config = dict(
    num_hidden_layers=9,
    hidden_size=160,
    n_experts=128,
    experts_per_token=8,
    d_expert=64,
    d_shared_expert=0,
    hidden_act='tanh_gelu',
    moe_layers=[1, 3, 5, 7],
    router_score='sigmoid',
    normalize_top_k=False,
    routed_scale=0.707,
    balance_loss=0.000113,
    balance_bias=True,
    router_noise=0.1,
    init_std_router=0.00915,
    lr_router=0.000746,
    vocab_size=8192,
    norm='layernorm',
    norm_eps=1e-05,
    tie_word_embeddings=False,
    optimizer='laprop',
    learning_rate=0.00201,
    beta1=0.9,
    beta2=0.99,
    max_grad_norm=1.0,
    batch_tokens=131072,
    max_seq_len=1024,
    train_tokens=510200000,
    max_steps=3893,
    dataset='wikipedia_en',
)
Below are experts of layer 3 (counted from 0) of a mixture-of-experts language model. Rows are named router (the router's row for the expert), up (a neuron's input weights, with its number), down (a neuron's output weights, with its number) and show model dimensions 0-159. Each number is 200 + 20 x the weight over its row's rms, rounded and kept within 0 to 999.
Before each expert's rows: a language model's description of what the expert responds to; "raises" lists some tokens whose logits its average output raises strongly, later layers aside. This comes from a sample of Wikipedia text that the model never trained on.

# expert 55
It responds to: Words in sports and team contexts (football, based, coach, interceptions, playing time) and zero cells in sports statistics tables.
raises: "us", "per", "ern", "est"
router,211,210,194,197,211,192,200,168,197,184,202,243,181,213,194,191,189,198,207,233,209,254,188,198,215,219,178,209,196,219,191,219,212,187,172,206,200,221,214,217,219,198,213,168,197,182,218,185,179,199,185,157,214,183,202,194,196,205,217,173,206,161,203,195,191,174,204,177,211,214,203,197,226,186,210,182,182,246,190,215,205,213,193,186,222,181,210,197,186,172,220,234,188,168,193,214,230,227,177,192,206,200,222,206,218,201,162,173,178,187,189,207,220,189,219,244,212,205,169,190,205,193,216,191,221,183,175,177,222,229,181,216,201,190,253,209,182,175,194,146,223,196,211,176,215,222,220,171,172,204,184,184,220,161,256,201,181,203,221,223
up0,168,198,184,215,176,210,182,197,180,187,233,209,203,212,171,179,194,158,210,238,191,225,166,230,194,193,211,225,186,197,209,212,201,183,163,204,221,188,215,196,195,219,173,201,182,189,222,203,206,189,179,148,206,198,167,211,212,181,209,188,177,185,202,162,209,175,178,212,237,234,207,198,211,209,209,209,212,214,176,224,205,195,190,172,205,183,201,184,191,201,179,214,207,195,175,237,193,195,198,193,179,200,177,170,192,204,166,177,178,210,167,243,216,181,194,197,189,190,167,189,227,234,210,198,210,220,210,190,209,205,204,242,235,156,217,200,200,197,186,211,242,201,229,190,174,187,247,214,228,184,215,171,196,227,224,220,215,221,212,178
down0,225,187,197,193,228,184,172,200,232,224,176,199,211,167,250,185,185,189,184,192,211,195,238,204,227,185,166,211,189,217,199,165,176,197,211,186,199,182,183,197,163,199,181,204,194,185,186,204,219,225,217,224,197,185,215,198,175,211,182,226,187,194,205,218,180,179,207,203,222,184,158,196,216,223,197,205,223,172,214,185,221,196,219,202,210,216,225,217,223,218,189,204,203,194,184,197,164,196,201,213,246,193,221,212,214,147,205,208,193,189,248,217,199,180,221,186,214,181,248,212,217,185,196,185,220,215,172,211,222,175,220,191,204,193,219,180,243,191,193,187,198,193,183,166,212,159,178,170,204,216,229,202,208,166,203,168,175,229,219,172
up1,207,216,177,200,190,182,185,211,190,152,183,193,178,214,182,196,194,228,187,219,171,193,205,165,208,197,205,198,225,191,249,211,207,189,189,209,212,201,182,191,235,223,245,220,242,192,203,193,203,209,167,196,183,230,186,198,201,223,212,204,208,210,226,220,198,187,211,223,231,225,204,199,188,202,193,201,209,183,214,200,159,221,193,226,199,208,199,223,192,163,152,228,190,160,180,216,199,189,205,190,203,202,218,242,215,199,192,210,161,205,226,216,209,190,202,200,223,198,175,193,198,239,218,176,214,214,208,202,219,203,215,228,182,212,211,161,198,217,225,179,189,163,200,157,215,273,214,215,189,219,201,199,212,187,223,200,163,214,216,185
down1,207,192,194,206,202,199,180,167,186,213,213,242,196,200,181,195,185,186,183,199,218,241,186,199,171,214,182,202,200,199,211,191,200,212,203,204,218,205,173,194,198,241,225,264,206,216,220,238,186,236,183,242,195,218,182,236,237,191,210,174,204,198,189,188,203,198,184,178,171,184,228,200,191,207,220,214,173,181,194,230,180,214,194,169,217,198,207,185,192,211,170,205,211,243,180,209,175,208,196,202,240,189,196,216,148,178,211,205,198,218,201,198,197,200,170,137,185,195,228,218,200,199,191,223,200,183,182,234,192,228,193,190,226,181,201,180,204,202,219,213,167,203,196,186,187,169,232,183,208,214,186,231,202,174,153,215,186,190,200,205
up2,214,226,216,200,222,186,188,219,234,177,189,213,224,206,179,187,180,196,223,164,217,180,176,217,224,211,226,211,196,212,199,192,194,151,194,193,216,196,234,208,214,212,246,221,188,210,198,205,226,206,235,189,197,179,209,205,201,232,241,171,184,202,229,207,235,187,224,196,200,196,187,170,206,203,193,200,177,204,200,212,211,222,191,203,188,174,200,167,155,177,174,204,188,200,187,214,180,172,192,193,200,185,232,189,216,204,198,231,203,175,123,204,223,235,199,238,224,209,154,189,211,194,208,165,221,185,214,179,217,190,211,196,214,202,203,187,209,182,168,182,211,212,196,168,173,228,188,210,213,210,225,162,205,202,195,202,194,230,195,193
down2,206,164,216,222,210,207,231,167,204,185,198,180,212,212,214,231,200,204,198,176,212,187,226,211,195,229,180,182,175,200,209,196,152,198,211,166,183,229,155,172,208,189,191,208,191,240,180,156,197,200,183,222,202,176,215,213,196,202,212,204,221,178,194,246,199,208,185,215,180,197,181,198,204,198,233,253,194,211,231,172,256,225,205,209,230,221,221,176,175,177,192,192,198,186,201,193,204,183,212,183,185,213,207,195,191,243,172,214,191,193,200,204,229,191,237,232,209,197,208,189,192,212,192,183,218,186,193,187,218,209,198,167,200,209,222,203,207,200,211,201,205,187,188,180,218,227,213,203,228,187,173,201,166,173,206,223,138,194,174,207
up3,202,201,202,214,210,220,237,174,182,216,205,225,189,220,239,187,188,219,173,199,166,219,200,198,236,201,179,193,196,215,228,189,186,172,177,188,243,210,205,176,190,188,210,193,201,197,181,208,209,212,182,227,221,178,176,206,174,216,210,203,204,207,232,198,178,226,181,193,232,229,221,206,224,228,209,188,183,201,186,200,166,191,193,210,243,230,187,175,196,188,205,194,201,219,182,209,191,182,171,193,207,187,198,190,201,198,217,171,173,224,192,199,188,238,182,238,210,196,234,203,183,205,255,226,222,184,168,202,216,209,231,179,179,250,212,196,194,192,169,172,188,225,222,157,172,213,231,203,183,226,172,175,214,207,178,196,222,180,205,207
down3,224,252,192,206,182,211,212,196,202,242,193,197,257,167,206,186,210,206,216,197,232,208,183,241,208,177,236,220,225,217,178,176,194,223,177,188,213,217,195,214,167,201,216,148,200,195,225,188,220,217,169,207,182,171,250,197,206,197,224,198,206,217,204,186,177,162,178,205,222,207,217,170,207,171,187,207,196,194,185,212,209,230,190,187,203,214,224,186,164,169,179,165,201,227,190,219,203,191,209,181,195,199,170,190,178,177,197,199,207,188,207,205,223,208,177,229,191,199,201,217,192,193,166,178,216,173,211,171,204,219,197,206,176,217,158,192,190,198,179,180,189,249,201,213,200,194,186,197,186,219,227,225,215,181,223,209,186,212,187,221
up4,195,177,216,219,202,183,247,188,218,140,203,191,201,255,148,188,178,183,199,217,206,198,173,215,177,199,181,196,186,259,210,222,205,203,203,187,197,197,181,210,208,218,230,213,215,192,178,202,194,201,182,201,204,204,208,222,173,197,225,188,210,195,226,160,213,185,194,189,213,190,193,251,187,189,214,190,194,208,198,225,188,215,198,177,235,188,204,212,188,209,189,224,235,182,189,205,209,214,195,213,171,214,205,196,164,206,196,207,178,196,194,211,182,152,202,221,212,215,203,220,177,225,170,231,218,191,195,172,200,222,214,200,193,194,237,201,198,185,172,178,183,216,195,191,210,242,194,227,180,221,216,220,189,239,170,200,187,192,189,249
down4,178,206,231,216,169,226,192,207,213,160,146,228,218,223,204,160,219,201,200,215,190,214,225,203,216,242,219,228,210,217,220,145,167,187,211,170,224,234,199,209,193,200,188,200,204,257,198,174,177,176,226,167,220,169,190,200,194,204,221,192,231,169,206,208,212,182,223,202,210,205,149,188,219,170,215,207,203,180,198,182,205,175,179,207,171,185,199,201,218,198,197,235,189,196,196,185,219,187,212,190,187,186,214,195,212,220,187,204,232,185,199,214,200,200,212,185,200,201,219,198,161,198,164,199,213,211,208,174,198,174,185,234,220,218,216,220,186,219,209,190,214,169,179,225,211,210,201,200,180,214,213,177,204,179,222,230,207,199,187,173
up5,220,198,189,203,209,197,186,187,206,222,214,218,182,181,204,209,217,205,228,213,205,202,191,203,257,172,177,212,198,199,222,188,207,222,188,213,219,231,199,211,206,236,201,201,193,189,180,210,186,214,200,187,208,180,204,157,206,163,186,183,194,149,206,188,191,200,174,158,227,204,172,227,219,176,232,197,235,216,213,222,207,205,173,247,239,174,229,167,201,181,207,188,197,197,178,215,209,208,186,187,174,213,206,171,193,203,204,173,196,198,186,210,218,161,220,232,184,213,199,203,199,184,180,196,243,196,186,156,225,230,186,220,181,159,226,227,151,200,161,166,192,205,180,186,223,214,218,205,204,195,198,205,207,204,214,214,192,195,182,198
down5,206,220,217,187,201,243,205,224,196,205,198,147,244,235,170,192,180,236,182,208,174,232,227,176,218,185,198,178,202,231,143,193,223,184,180,245,195,181,184,210,193,208,183,181,223,207,164,218,200,213,197,214,219,209,205,209,192,182,216,213,183,189,233,201,150,198,214,203,184,224,202,206,224,182,165,201,177,175,207,184,197,199,203,208,207,200,207,226,238,206,212,201,214,214,199,208,196,228,208,190,207,205,198,237,148,158,178,177,188,192,190,222,213,199,184,193,190,201,192,228,164,219,175,219,193,171,218,168,184,209,214,192,200,217,206,195,210,207,212,213,187,185,236,175,206,177,228,193,179,197,211,227,189,186,210,185,208,176,198,186

# expert 60
It responds to: Line breaks, pipes, equals signs and list dashes that structure tables and headings, plus sentence-openers like The, In, See.
raises: "\n\n", "\n", ".", " \""
router,218,218,215,211,177,194,192,176,194,189,221,242,186,237,176,172,199,159,200,177,192,202,239,162,202,197,175,206,189,188,203,205,182,191,214,166,235,202,154,207,236,213,221,214,206,209,181,220,203,189,181,200,221,200,220,220,207,192,235,181,157,194,219,186,172,170,217,193,231,229,174,212,223,232,222,238,211,219,170,210,188,173,174,179,179,205,193,182,212,197,208,178,158,222,172,216,207,208,174,228,232,197,199,207,205,173,208,173,183,229,174,210,198,184,209,215,229,178,189,208,196,210,215,197,224,218,208,207,226,217,190,202,182,203,230,163,196,168,215,228,197,177,202,179,207,196,190,214,202,176,191,206,237,218,186,191,196,200,177,215
up12,215,191,235,240,183,181,201,171,179,195,194,199,211,212,248,191,214,211,192,179,231,202,213,181,207,206,193,191,212,195,204,183,219,210,192,204,229,209,198,213,184,217,202,214,199,173,188,182,185,200,194,191,207,220,251,205,205,211,172,160,175,192,199,220,198,207,226,206,219,185,187,206,188,212,214,194,177,178,182,222,215,165,206,196,173,199,188,131,206,183,198,169,195,199,213,187,179,199,171,192,199,216,203,228,217,216,216,240,192,221,227,195,234,179,191,189,161,155,217,212,183,238,197,207,182,226,203,210,216,169,201,235,219,214,174,197,223,158,221,186,211,212,207,185,243,212,211,220,219,193,200,219,220,230,223,184,206,189,177,243
down12,180,184,218,213,192,182,234,211,192,186,206,197,241,191,196,196,211,206,214,162,197,217,208,228,214,232,196,215,169,225,203,196,202,192,185,191,198,209,187,193,239,199,208,185,180,205,241,208,197,220,217,190,204,247,194,229,187,204,200,171,195,205,181,176,203,181,183,198,187,192,196,195,224,204,117,209,186,238,235,218,137,205,170,240,179,167,195,204,233,225,207,198,202,204,217,195,168,173,216,200,207,200,150,187,185,158,192,179,224,203,177,190,173,202,221,188,212,221,191,160,225,195,209,216,207,219,204,214,192,210,211,192,188,221,210,174,198,201,219,222,224,186,206,197,169,224,168,213,193,208,214,192,205,202,219,195,194,196,194,191
up13,206,172,247,236,213,200,201,202,221,204,216,209,201,229,191,229,184,178,212,180,163,198,187,200,230,208,224,207,176,188,196,257,188,232,175,191,212,213,155,202,233,210,206,200,196,186,208,201,173,217,193,212,209,200,202,198,177,199,188,246,194,178,178,199,167,212,211,211,180,222,213,200,193,161,237,199,235,187,173,190,227,189,210,215,210,205,172,151,206,181,218,216,176,222,229,211,173,202,199,192,197,167,205,208,220,177,194,220,199,171,189,235,221,196,199,197,222,218,197,165,201,195,245,198,189,209,193,213,196,194,207,192,164,175,204,177,203,174,209,205,205,196,187,189,171,174,168,171,211,210,255,177,192,216,187,208,194,186,214,192
down13,207,213,161,180,203,150,187,211,189,168,215,217,223,210,213,187,224,217,188,225,221,164,232,224,233,181,183,180,167,187,182,218,209,174,204,206,149,198,230,193,187,231,215,215,201,210,202,193,219,172,215,193,217,220,218,218,219,180,212,216,176,196,174,217,234,208,213,167,211,222,210,191,185,218,194,189,219,207,203,203,182,228,193,177,232,206,200,218,173,215,185,234,222,155,193,204,154,216,215,180,184,209,203,172,220,179,225,205,151,174,229,183,204,189,210,209,182,212,174,228,190,200,171,216,214,168,222,192,200,212,198,193,194,215,188,195,221,225,195,197,168,204,209,198,197,209,195,188,206,222,178,206,195,188,191,242,180,205,159,214
up14,237,221,232,231,158,196,181,190,214,198,220,230,219,228,187,183,164,170,200,192,211,230,204,207,198,225,229,253,187,187,184,203,200,187,213,224,223,203,179,210,234,189,211,236,196,209,229,216,217,199,190,212,210,209,226,203,202,186,157,187,148,180,210,214,172,174,224,195,199,213,191,193,208,227,175,224,179,210,190,194,195,181,183,199,201,203,225,187,211,233,208,201,156,230,176,187,208,186,167,243,224,180,188,217,224,177,218,180,193,191,164,211,209,197,196,206,213,190,183,175,195,193,224,214,208,204,211,220,227,218,189,236,182,189,205,178,165,179,222,183,195,200,206,197,187,175,212,219,201,198,193,177,201,238,236,187,202,182,176,196
down14,178,239,227,207,185,217,200,211,181,174,188,242,300,223,208,214,202,196,208,204,203,204,215,184,224,211,181,202,219,193,207,198,178,176,190,188,225,230,203,201,194,190,217,206,193,223,226,204,221,201,212,204,226,261,210,224,199,203,174,188,194,194,181,213,213,230,218,187,216,167,198,208,177,194,134,218,213,203,167,188,143,190,192,195,206,204,166,189,183,210,200,195,204,230,179,155,159,200,191,185,166,202,190,209,196,184,227,209,192,219,191,190,200,169,229,204,187,205,202,180,213,207,187,237,208,190,202,198,199,209,194,191,183,197,192,167,199,183,199,195,194,186,215,193,199,207,196,226,190,208,201,192,179,173,195,197,193,187,225,194
up15,214,182,182,197,191,191,239,183,188,181,173,189,198,192,180,191,212,169,184,217,171,211,208,203,191,170,202,218,209,192,210,189,185,203,169,241,203,185,187,228,192,186,226,170,184,188,195,238,179,227,171,202,213,200,224,194,182,183,202,235,169,200,233,188,213,196,217,246,271,180,199,203,181,186,182,198,207,192,201,202,201,201,199,220,211,183,221,210,198,179,204,235,173,205,207,188,217,229,178,165,205,209,251,191,207,194,214,205,195,175,165,180,224,181,171,220,205,185,209,178,189,260,219,181,217,227,186,205,220,202,216,173,175,201,236,209,211,205,176,207,209,171,188,221,184,213,207,187,207,234,194,234,225,221,198,197,210,204,190,224
down15,181,188,201,174,186,206,194,175,174,184,220,197,182,175,213,212,181,187,202,241,188,215,220,187,185,194,207,170,170,137,208,198,233,224,175,163,178,211,179,223,192,211,203,219,179,216,168,185,179,215,199,212,204,226,206,186,221,148,211,170,187,217,199,224,204,237,220,163,204,246,224,199,205,177,193,199,193,180,194,189,252,201,211,242,254,178,214,176,217,196,242,193,184,213,173,189,223,186,177,197,204,209,210,188,194,235,224,223,199,200,201,208,216,206,178,182,216,187,183,201,224,203,198,181,190,205,210,217,214,226,211,201,194,194,179,210,181,226,220,173,189,206,188,210,235,211,203,191,185,215,202,219,206,194,204,214,193,174,167,188
up16,236,192,192,206,228,191,227,169,214,192,218,197,179,203,191,140,170,221,211,203,200,170,199,200,193,215,213,185,241,201,188,209,186,199,204,193,214,216,203,197,236,231,198,215,215,221,214,230,206,182,183,228,192,177,238,215,194,167,222,209,188,227,189,195,209,166,194,187,214,201,190,217,194,200,199,226,194,220,175,237,188,199,204,190,179,176,205,171,190,192,189,193,191,170,214,240,198,188,188,227,213,187,206,182,184,198,210,151,176,217,219,223,206,254,198,260,230,181,197,203,191,189,229,185,224,201,214,212,220,194,198,203,185,195,205,170,217,168,187,207,206,200,183,164,173,211,175,179,193,202,177,187,244,206,206,162,178,214,189,221
down16,186,198,201,175,197,206,178,198,193,173,243,210,214,197,187,240,241,210,205,173,193,196,213,214,204,189,221,207,191,206,215,173,197,167,179,218,169,216,206,226,203,203,151,167,237,191,217,192,241,226,198,175,211,228,183,175,214,198,200,189,182,204,199,178,202,194,220,170,213,186,196,187,155,224,228,189,240,194,193,213,227,210,187,171,211,203,246,175,179,192,182,210,216,199,215,222,247,198,220,231,188,192,180,190,195,221,199,199,196,188,174,177,218,177,179,194,206,186,202,210,214,196,244,172,196,209,198,181,201,191,209,196,185,204,210,198,174,211,211,175,223,215,152,186,186,174,178,204,200,172,182,225,181,212,229,232,207,186,210,243
up17,190,173,180,181,194,186,198,191,192,186,249,198,192,216,225,184,169,217,196,183,220,232,186,171,215,192,211,233,217,210,190,234,195,246,198,215,182,214,220,191,172,217,200,193,227,216,215,189,194,184,160,168,167,231,217,165,186,218,245,192,222,216,193,193,223,223,184,199,172,232,184,182,240,196,205,225,188,187,164,231,211,169,196,221,202,203,230,172,177,217,217,217,180,178,176,205,181,192,192,199,188,173,167,146,205,187,200,221,203,205,193,206,209,183,218,182,203,178,209,221,214,212,204,191,176,192,216,210,214,216,196,186,183,189,226,196,207,167,178,212,192,204,222,187,158,201,213,213,183,200,211,187,183,191,149,193,214,214,221,203
down17,207,182,216,182,202,183,221,183,179,193,182,205,202,180,188,192,179,193,219,226,218,187,203,197,197,208,224,191,204,197,179,208,195,206,180,181,223,182,223,218,196,192,200,173,227,178,203,205,182,214,157,199,191,199,154,179,200,187,200,195,179,169,183,217,226,199,177,176,186,211,196,194,225,183,183,190,166,233,211,182,242,179,210,172,211,220,212,249,178,212,198,198,228,190,211,237,232,219,214,208,168,216,219,211,202,180,199,151,248,205,227,167,203,190,180,204,208,179,242,218,202,222,190,209,196,173,216,201,196,234,241,209,230,240,216,206,206,164,204,165,195,208,215,225,171,194,241,204,218,179,200,187,179,193,180,215,203,205,198,164

# expert 28
It responds to: Stem pieces of common nouns and verbs following the, to, a, his, such as en-mit-y, cont-empt, disapp-oint-ed, boost, support.
raises: ",", " on", ")", " for", "s"
router,185,223,203,262,156,200,190,208,212,184,220,200,185,222,217,181,204,215,196,184,207,221,200,213,198,196,167,197,183,247,205,223,216,198,200,187,218,198,215,218,229,189,229,216,230,209,212,214,182,194,205,202,186,219,198,176,191,222,206,194,184,171,214,193,148,199,193,234,168,207,163,198,202,175,210,204,175,202,165,215,194,183,202,167,213,209,195,181,223,210,171,213,189,247,200,174,226,237,195,215,180,177,193,206,195,187,189,211,175,215,188,232,197,225,169,204,190,178,215,212,204,203,218,177,165,247,191,170,208,172,172,182,212,212,197,172,224,186,201,210,177,221,222,216,207,198,217,167,213,192,209,191,234,180,204,160,176,226,202,211
up1,188,229,248,237,191,201,193,190,154,172,188,204,170,213,188,207,229,175,202,181,197,225,207,227,209,191,192,190,210,211,181,212,214,222,178,218,194,185,206,227,221,186,235,196,190,203,218,199,219,182,218,200,213,215,232,209,213,203,238,193,198,200,203,209,193,197,191,204,184,204,192,190,187,160,232,166,206,228,192,199,198,177,203,178,247,210,212,184,229,197,180,189,223,246,183,179,244,241,187,188,164,223,200,216,194,174,210,219,156,209,178,233,199,221,185,200,179,183,229,181,201,181,203,176,191,219,172,199,192,176,195,187,169,204,205,199,210,193,202,193,167,225,185,209,202,217,199,186,190,155,253,184,217,195,213,166,176,193,200,198
down1,200,149,214,186,197,226,205,216,209,188,225,206,191,181,203,186,195,232,222,196,201,184,241,194,205,172,230,189,218,214,210,190,175,238,224,209,198,216,201,190,216,215,190,200,218,196,182,202,210,196,199,207,209,197,159,194,222,196,237,226,179,214,205,225,205,186,203,196,187,233,225,177,166,204,197,249,229,213,183,205,145,227,195,214,194,194,187,203,190,180,218,193,189,216,210,241,152,207,201,211,198,176,188,212,196,189,204,209,216,185,176,179,194,191,140,216,189,198,181,199,149,203,197,205,222,204,182,197,205,206,202,205,245,197,197,165,236,218,189,204,217,149,203,178,187,202,192,208,208,221,187,208,162,210,188,238,193,204,158,193
up2,211,185,206,191,240,191,243,216,199,163,175,218,138,205,234,205,228,199,202,198,184,189,210,217,204,194,177,238,203,206,204,224,155,226,216,200,179,197,210,229,211,196,205,166,199,195,210,184,184,252,198,221,235,168,205,180,186,188,200,188,150,204,214,187,194,203,207,206,228,194,212,226,187,178,196,176,196,180,154,195,202,190,216,202,188,194,188,187,191,193,196,206,153,227,201,198,194,205,185,166,225,193,189,194,182,193,212,178,207,217,199,216,190,188,208,194,194,175,210,177,193,202,210,235,183,174,166,222,224,181,224,238,191,191,197,214,240,190,179,171,245,207,212,219,183,208,226,225,201,218,157,219,194,195,190,209,188,196,203,189
down2,220,192,212,249,175,205,176,222,184,209,193,185,186,218,193,229,204,176,207,198,185,206,198,206,213,175,215,216,191,221,150,178,178,197,201,171,209,166,189,169,219,236,205,199,188,203,210,219,215,182,189,225,160,185,216,187,169,215,202,191,195,196,220,216,206,228,202,169,203,211,201,216,176,217,194,167,171,161,193,230,180,211,185,205,235,187,207,218,189,158,204,194,206,214,192,196,173,221,179,218,226,205,176,223,194,195,189,208,173,203,233,211,191,178,187,203,185,214,209,225,172,235,225,186,195,177,202,206,181,179,183,185,235,206,177,200,198,244,219,169,200,196,202,227,192,200,217,203,233,222,192,187,218,239,150,228,226,236,214,194
up3,217,185,209,229,161,186,187,177,190,210,213,221,130,191,186,187,194,188,220,183,185,252,212,197,195,217,186,197,165,248,198,195,187,193,202,182,187,213,195,204,165,218,234,205,230,228,187,221,213,189,212,195,211,215,193,203,227,206,218,205,205,164,212,209,192,220,210,187,224,190,193,189,199,170,212,222,189,223,212,168,195,243,238,169,220,175,223,162,226,227,187,212,239,224,198,180,194,229,197,228,197,231,196,207,167,192,193,222,218,212,193,206,226,235,178,210,177,172,203,194,219,203,222,175,198,248,206,174,179,190,205,198,175,217,197,221,186,187,177,194,193,213,197,221,228,204,199,221,194,211,190,183,219,207,188,226,213,209,189,204
down3,212,215,196,172,188,222,225,202,173,163,193,197,213,193,211,212,206,217,204,187,222,176,195,225,209,179,220,184,233,217,213,168,179,157,198,193,181,202,197,204,198,187,180,171,198,197,174,203,202,207,206,180,208,197,215,220,193,191,190,199,199,242,215,222,210,181,184,235,195,222,195,189,203,197,215,210,211,216,208,239,191,173,182,217,205,201,155,232,191,238,211,189,164,164,231,226,254,193,185,170,223,185,178,210,227,162,176,192,188,173,216,190,231,202,198,180,231,211,176,190,178,236,190,212,243,160,185,212,203,222,214,196,172,201,218,170,200,185,244,207,187,200,229,216,210,177,187,197,192,191,191,193,166,211,215,216,216,209,227,197
up4,237,200,222,245,199,180,184,191,196,204,166,213,203,198,208,187,194,209,171,210,188,248,194,210,184,204,200,194,191,233,184,227,202,175,242,248,208,199,196,189,199,210,241,232,196,174,219,199,154,187,214,202,179,198,217,183,191,218,205,214,198,207,183,216,215,172,202,211,187,201,155,210,175,197,210,214,195,212,178,193,200,221,198,155,231,195,211,200,208,215,196,190,191,261,197,203,219,214,188,223,170,202,200,205,194,205,207,228,184,219,194,189,194,215,179,246,193,193,195,219,211,167,186,181,173,232,203,177,205,207,159,191,187,189,200,227,197,184,214,225,136,165,190,200,216,213,213,171,211,180,195,189,238,203,216,219,192,206,174,200
down4,167,178,177,197,189,216,234,198,205,215,225,205,210,185,174,207,188,175,194,225,221,205,170,211,205,202,181,192,205,180,220,196,175,211,203,184,205,182,185,212,223,211,187,201,233,182,178,188,233,200,229,176,203,181,185,199,226,193,208,191,170,199,225,154,214,210,194,187,201,210,213,184,201,219,198,166,235,168,172,204,210,216,185,230,200,195,223,213,194,216,199,193,216,163,187,238,211,200,176,181,219,223,199,172,224,180,200,147,191,218,182,176,216,254,228,205,160,199,193,175,200,180,188,231,185,214,190,202,203,223,243,189,229,197,226,179,190,207,217,210,212,225,178,187,192,206,197,225,211,169,190,193,169,163,219,166,216,180,227,231
up5,188,208,202,242,196,192,211,217,174,194,203,234,188,215,236,207,185,199,207,227,177,179,195,210,209,182,179,195,213,201,211,166,188,216,187,230,180,198,197,214,199,207,194,150,219,166,212,178,205,199,169,162,198,199,195,216,171,219,185,185,201,209,200,186,168,165,235,186,191,216,200,244,190,167,204,219,178,196,194,180,197,203,172,246,216,191,234,207,188,221,198,238,192,190,206,191,240,174,172,205,207,200,192,216,163,204,198,197,188,205,182,203,200,237,159,199,200,165,211,194,188,224,238,187,181,196,169,192,201,183,209,169,212,184,221,206,216,182,196,173,219,201,224,194,188,246,241,222,198,226,208,179,237,209,219,168,177,191,203,202
down5,186,201,189,207,174,219,203,189,182,210,242,219,208,178,211,169,211,224,236,199,179,206,202,190,194,202,212,201,212,209,205,191,197,190,211,196,187,176,174,195,200,186,176,193,173,211,208,231,202,195,202,215,156,259,198,173,211,172,217,211,201,207,195,221,184,220,204,205,190,243,184,149,201,221,155,228,211,230,207,197,205,153,228,181,220,183,199,233,227,197,215,196,200,194,222,197,178,229,223,198,199,188,226,182,204,211,213,194,222,192,213,218,189,205,218,200,191,163,192,204,209,155,147,177,189,175,179,216,182,246,185,185,213,218,207,239,193,182,167,227,217,203,218,204,222,175,211,189,194,215,200,239,202,188,174,177,192,210,188,185
up6,227,174,222,228,179,183,228,179,165,190,198,183,191,206,198,176,188,205,179,207,170,192,163,186,178,177,175,228,172,179,198,187,171,196,201,185,196,179,186,222,189,230,177,247,195,210,193,187,184,153,202,210,201,217,205,210,193,200,179,180,181,173,175,182,193,198,179,183,196,197,173,222,229,232,216,208,214,175,202,199,199,182,179,198,180,195,200,185,235,227,198,190,208,181,203,204,230,187,259,206,177,219,239,207,196,195,169,200,184,219,231,195,189,206,205,199,222,196,211,166,184,211,221,191,205,175,185,186,209,208,169,213,208,181,184,219,207,189,243,194,231,178,214,153,217,206,203,190,188,200,175,136,218,198,197,189,216,202,185,230
down6,190,236,197,202,188,208,192,174,200,220,178,203,189,188,171,164,208,170,258,203,233,193,228,193,247,212,143,195,190,194,155,211,208,189,178,212,208,205,162,199,223,229,190,219,194,216,157,182,236,197,199,201,232,200,195,218,208,169,179,209,210,208,217,195,201,180,202,209,218,206,204,216,191,216,204,189,211,186,227,215,217,212,196,204,181,199,223,186,172,204,200,204,206,183,160,201,168,173,235,196,215,187,228,180,196,207,214,221,195,200,233,192,199,204,208,198,206,216,161,194,189,186,195,182,262,179,214,196,189,202,218,215,175,197,180,213,199,192,244,167,186,227,190,164,197,214,201,215,217,205,227,199,174,206,175,222,216,171,182,188